Experts of a small language model: width 320.
Below are experts of layer 9 (counted from 0) of a mixture-of-experts language model. Rows are named router (the router's row for the expert), up (a neuron's input weights, with its number) and show model dimensions 160-199. Each number is 128 + 32 x the weight over its row's rms, rounded and kept within 0 to 255.
Before each expert's rows: "comes after" lists some tokens at least twice as common just before its tokens as in all text; "gets" lists some tokens that make up at least twice as much of what it gets as of all text. This comes from a sample of Wikipedia text that the model never trained on. Tokens count by the router's weight.

# expert 15
comes after: " the", " a", "-", " and", " of", " \""
gets: " D", " C", " G", " P", " d", " c"
router [113 127  97 143 160 175 136 136 131  67 165 175 173 170 116 154  76 103 113 106 169 129 102 109 110 112  55 128 142  74 113 138  92 154 126 141 154 143 208  99]
up0 [122 159 101 128 134  97 146 158 119 112 142 131 139  85  70 132 112 147 171  99  98 138 142 110  77  88 147 175 146 116 146  67  89 142 106 132 140 125 122  20]
up1 [ 67 123 131  90 181  82 132 125 184 184  70 113 117 134 113 143 150 133 151 116 146 164 171 136 108 142 117 190 118 147 158 174 102  74 107 137 138 141 123  53]
up2 [138 112 122  75  91 138 107 104  91 129 123  98 176 141 105 156  93  93  77 107  57 100 175 142 226 153 110 161 111 117 187 153 144  83 185  90 136 138 148 157]

# expert 4
comes after: " |", "|", ",", ";", ":", " in"
gets: " ", " (", " \"", "–", "/", "("
router [127  99  67 104 186  60  80 116 147 118 160 180 118 103 126 196 144 124 154 161 162 110 140 157  93 131 120 114 147 109 149 113 176 184  85 175 127 135 131 165]
up0 [ 93 148 117 124 127 139 150 140 122  52  76 102 120 141  79 126  55  83 111  81  83  66  63 165 162 125 118  73 109 145 143 128 129 134 143 139 100  88  95  96]
up1 [ 87 190 160 173 147 156 189 160  79 152 152 145 134 146  74  61  86 113  82  71  77  81 171  98  98 120 215 142 176  70  55 141 101 101 137 116  75 141 135  96]
up2 [ 95 147  99  74 102 125 158 165 178 185  78 133  94 136 122 145 120 134 121 124 147 133 120 125 142 126 114 151 131 122 140 156 131  97 114 132 203 134 144  91]

# expert 7
comes after: "201", "200", "202", "199", "198", "197"
gets: "6", "4", "5", "9", "0", "8"
router [ 57 119 128 119 101  93  93  86  92 147 110 136 127 114  95 115 157  90 153  83 120 118 145 156 184 125 173 129 157 125 105 143 110 173 121 129  97 132 155 115]
up0 [ 83 184 142 107 106 141 111 171 189 105 145 148  78 194  71 136 206 124 129 144 148 110 153 134 174 140 101 141 166 126 151 126 123 159 103 154 126 110 133  69]
up1 [118 119 159  91 120  85 115 128  85 108 104 152 153 145 101 113 122 143 164 158 177 187 105 133 112 109 112 150 140 116 162 151 166 178 159 118 111 132 118  91]
up2 [140 154 125 110 144 105 135 109 121  91 103  90 126 170  93 129 169  75  98 104 147 113 153 151 103 123  89 135 126 151 126 105 109 106 119  97 127 154  94 114]

# expert 9
comes after: " the", " of", " d", " b", "-", " T"
gets: " L", " l", "ol", "ur", " b", "L"
router [167 132  87 132  56 150 153 146 130 103  98 100  72 166 165 167 137 163 112 198 148  88 133 145 165 152  86  91 166 117 130  79 115 145 156 112 114 139 151 140]
up0 [138 178 156 113 152  86 134 100 121 122 106  68 143 140 116 167 110 116 109 108 112 105 148 142 189  68 151 124 127 128  89  67 118 160 141  99  94  80 102 163]
up1 [159 121 151 155 159 156 135 113 106 105 123 100 175 169  85 139 185 129 115 138 126  77 161 143 141 150 100 156 139 101 156 138 179 154 144  66 120 150 155 157]
up2 [ 84 121 142  79 129 154 124 128 160 105 150 136 118 119 125 158 147 125 214 145 200 136 152 162 100 100  99  66 112 143 156  92  89 164 125 139 183 109 132 141]

# expert 30
comes after: " |", ";", "0", "1", "2", "3"
gets: " ", ".", "–", " (", " comp", " cont"
router [150 129  75 103 121 171 151 139 138  86 132 155 144 120 137 156 136 163 131 109 148  95 106  75 122 113 149 138 114 111 204 116 170  88 145 110 103 143 113 116]
up0 [ 39  98 218 132  57 174 138 185  83 175  78 150 121 134  82 224 131 106  75 114 132  56 197 136 141 121  77  73 147 139 121 142 111 131 106 155  70 157  86 135]
up1 [ 71 117 150  91  89 134 110 133 112 114 139  85 173 120 103 136  85 140 124 114  77  64  76 132  96 141 125 152 138 142 132 133 184 106 162  76 111 155  99 115]
up2 [168 160  74 113 133 227 184 111 100 108 132 130 144 160  87 138  90 163 118 113 106 136 102 167 137 137 133 160  95 140 202 139  99 171 161 180  66 148 126 145]

# expert 5
comes after: " P", " C", " c", " p", " |", " V"
gets: " R", " B", " T", " N", "R", " t"
router [186 135 178 104 141  74 114  88 112 111 149  98 112 146 164 133  82 135 130 124 101 132 100 139 175 147 112 136 121  83 114  72 127  74 109 112  95 103 169 152]
up0 [130 143 138  76  96 151 114 161 145  93 121 140  85 135 127 153 121 155 138 102 114 161 164 134  94 148 116 107 102  86 140  64 112 122 147 181  59  98  87 139]
up1 [ 65 149  84 168 148 145 150  50  67  71  91 142 174 110 133 120 149 153 135 139  90 109 117 130 122 136 132 103 153 143 115 152 205 178 104 123 155 114 160 107]
up2 [167 139 136 150 120 121 133 127 116  98 122 117 113 105  91 142 120 122 147 120 130 118 147 135 154  81 138 155 118 146 131 120 206 113 127 170 137 121 179 132]

# expert 23
comes after: " |\n", "\n", "0", "1", ")", ")\n"
gets: " |", "|", ":", "-", ";", "=="
router [145 109 105  91 127 137 174 166 103 203  97 175 137 186 149 125 148 147 147 148 147 104  39 156 108 128 171 146 120 111 156 119  52 109 140 148 185 133  95 183]
up0 [153 114 134 162  98 148 127 145 109 170 131  99 177 149 151 102 112 154 118 113 157 137 152 153 118  93 106 178 109 102 138 122 136 174 148 101 158 152 179 173]
up1 [131 129 134 171 165 159 138  77 130  88 127 141 154 123 149 141  87 141 134 145 126 133 131  61 122 103 122  93  70  70  83  53 136  99 114 162 114 127 108 113]
up2 [119 139  99 129 112 133 142 174 162 102 177  92 194 106 144 138 144 164 141 189 129 139 123 127 128  90  94 126 117 163 186 105 144 106  89 127 109 143 141 118]

# expert 17
comes after: " ", ".", "–", " (", "9", "°"
gets: "1", "0", "2", "3", "4", "5"
router [ 76 128  81 146 144  54 156 116  96 120 100 118 146  92 109 124 126 175 191 112 156 158  73 125 101 165 156 147 150 191 177 141 164  74 128 118 105 105  92 131]
up0 [190 175 135 128 122 139 114 137 132  75 185 127 116 164 105 149 110  81  97 129 104 158 130 143 139 116 158 150 103 161 112 144 143 166 119  98 117  79 158 154]
up1 [117 103 110 116 136 145 134 131 142 110 163 159 133 128 163 196 154  83 110 119  97 156 160 175 181 162 156 148 122 133 177 141 170  86 118 103 174 164  81 116]
up2 [137 121 124 158 184 114 128 140 119 136 109 144  64 107 163 150 172 150  88 186 149 132 105 106 154 134 115 101  95 104  99 109  86 112 144 123  96 105 159 117]

# expert 18
comes after: "-", " is", " as", " with", " in", " of"
gets: " a", " A", "A", " ra", "ou", " Born"
router [ 98 141 152 115 119 147 173 123 127 140 155 159 119 138 101  88 124 139 134  95 183  86 138 157 114 102 155 141 140 124 163 152 188 141 159 126  70 113 104 116]
up0 [120  62 138 159 128 145  53 173  87 131 164 118 139 152 123 126 150 122 176 169 103 137  55 173 177 100 125 140 144 141 133 141 151 135 148 128 101 104 211 141]
up1 [ 86 200 139 146 136 124  19 102  74 119 123 104 161 121  89 121 180 105 174 159 128 108  85 172  76 126  91 182 104 111 206  98 107 178 142 149 185 110 178 148]
up2 [ 99 143 162  95 145  87 147 168  94 156 151 108 111 121  86 130 163 103 113 118 153 107 124 166  91 144 159 118 162 178 119 143 120 139 177  89 121 122 141  89]

# expert 19
comes after: " of", " in", " to", "ed", ".", " for"
gets: " the", " in", " to", " The", "'s", " his"
router [133 136 129  82 133 102 111 119 135 156 137 135 136 155  67 141 170 117 130 152 135 133 129 168 134 130  77  81 123 122 120 133 142 194 123 103  78 126  89 136]
up0 [ 87 106 120 122 134 127  87 126  64  98 131 144 147 165 122 131 131 118 115 184 147 133 117 125 152 134 130 150 132 111 154 170 144 148 123 152 147 183 116 164]
up1 [115 155 136 143  79 105 115 157 129 143  82 121 152 132 138 135 142 122 156 113 148 102  89 161 201 108 124  86 117 140 127 105 162  81 121  72 121  99  88 142]
up2 [ 70 104 119 139 128  76 114 135  82 126 122 122  95 149 129 156 154  97  93 108 118 118 112 173  81 123  92 137 185 139 117 107 171 134  80 136 129 117 161 139]

# expert 0
comes after: ".", ",", " that", ".\n\n", " and", " \""
gets: " O", " E", " r", " se", " he", "E"
router [103  84  98 156 146 158 138 123 179  86 126 139 168 130 106 131 117 150 163 158 145 144 133 109 165 199 157 175  90 159 137 165 168 148 175 149  81 149 155 103]
up0 [149 123 124 116 129  92 146 154 138 128 123  71 147 155 153 107  89 145 192 133 135  95 164  85 107 131 129 159 162 174  89 165 103 148 131  71 203  42  99 130]
up1 [ 77  72 122 105  98 101 125  90 105 129 119 124  97  77 178 129 113  92 164 130 111  71 169 132 168 102 153 120 136 121 162 121 114 148 162 141 136 116 112  98]
up2 [ 81 128 121 139 141 114 104 158 158 142 121 162 115 150 151 124 161 157 145 164 145  96  77 131 152 117 188 129  47 115 185 106 183 109 126 128 139  48 104 174]

# expert 2
comes after: ",", ".", "s", " one", ".\n\n", " University"
gets: " and", " of", " on", " or", "In", " as"
router [114 124 111  87 158 145 123 131 132 186 158  55 136 104 122  95 161 101 167 190 116 115 149 185 112 144 139 154  84 149  71 180 182 143 131 108 185  87  33 167]
up0 [134 180 107 143 128 124 123 121  96 105 165 162 190  88 132 147 208 183 130 133 155  48 128 190 119  93 148 149 150 110 113 137 138 133 150  82 172 115 115 169]
up1 [ 47  91 237 139  86 190 128 155  97 138 123 117 151  80  83 179  78  89  86 115 144 130 106 163  97 171 121 114 151 108 153 131 130 132 114 114 102 158 131 129]
up2 [128 119 146 131 170 142 129 138  90 162 106 152 100 119 116 168 158 108 149 161 144 134 143 166  86 100 173 124  80 119 138 128 141  68 125 144 142 148 129 140]

# expert 27
comes after: " was", ",", " is", " he", " He", "."
gets: " was", " is", " were", " he", "ly", " had"
router [118  96 182 144 134 153 140 122 161 148 186 191 119  99  33  98 120 144 137 223  60  81 155  94  98 145 122 172 107 160 141 136 122 131  92 143  81 117 146 177]
up0 [ 70 151 164 153 127 145 203 216 134 137 150 126 114 208 158  80 117  89  78 118 154 130 132 185 162  79 115 120 122 144 110 165 114 101  93 113  94 140 176 109]
up1 [119 117 125 179 159 128 150  90 105 161 120 180 116 118  91 153 139  61  94  97 115 100 122 132  80 128 130 139 134 109 137  88 151 126 103 127 128  72 122 176]
up2 [149 112  84 157 150 108  82 113 120 115 139 109 136 119  98 120 138 127 118  93 118 133 161 180 129 153  96 122 169  94 123 113 134 151 173 123 181 134 125 143]

# expert 22
comes after: " H", " D", " J", " W", " K", " F"
gets: "l", "b", "f", "n", " Al", "r"
router [146 182 132 107 119 187 172 128 135 175 127 120  91 155 153 136  86 146 155 136 156 129 165 141 152  79 135  38 124 163  98 135 140  88 132 144  97 126 114 142]
up0 [180 160 142 149 106 143 128 121 164  70 171 146 113 123 117 141 117 167  86 171 138 124 100 161 110 165 193 154  87 169 118 117 154 139 139  65 103 110 139 107]
up1 [110 108 143 109 129 125 124 173 101 116  78 148 158 154  90 198 121  86 100  91  64 106 134 119  97 105 130 154 103 161 200 130 109 121 155 105 153 129 146  66]
up2 [115 129 117 112 119 107 202 136 124 106 141 184 140 132 155 128 144 141 140 127 134  96 165 181 133 121 130 131 129  66 125 124 172 148  90 141  85 123  80 157]

# expert 16
comes after: " ", " (", "–", "17"
gets: "201", "202", "200", "199", "198", "197"
router [148 110 173 132 120  69 146 108 137 166 116 102 118  66 155 170 142 122 100 114 103 197 102 107 121 135 111 122 131 122 127 128 168 153 171 107 201 123 163  84]
up0 [154 142 106 107 101 164 121 104 146 124 157 131  58  98 171 159 157 137  99  53  96 108 145 142 128 151 148 189 110 111 106 129  90 131 131 182 110 157 130 169]
up1 [122  82 159 140 147 118 104 151 212 144 135 192  89 108 117 102 121 187  69  87 163 127 155 116  94 117 116 164 125 142 130 127 152 130 177 185 164 113  91 147]
up2 [141 153  97 117 141 133 162 112 108 129 133 145 162 139  85 142 101 123 115 151 100 120 122 139  94 141 120 124 192 123 143 113  79 142 120 105  93 122 152 117]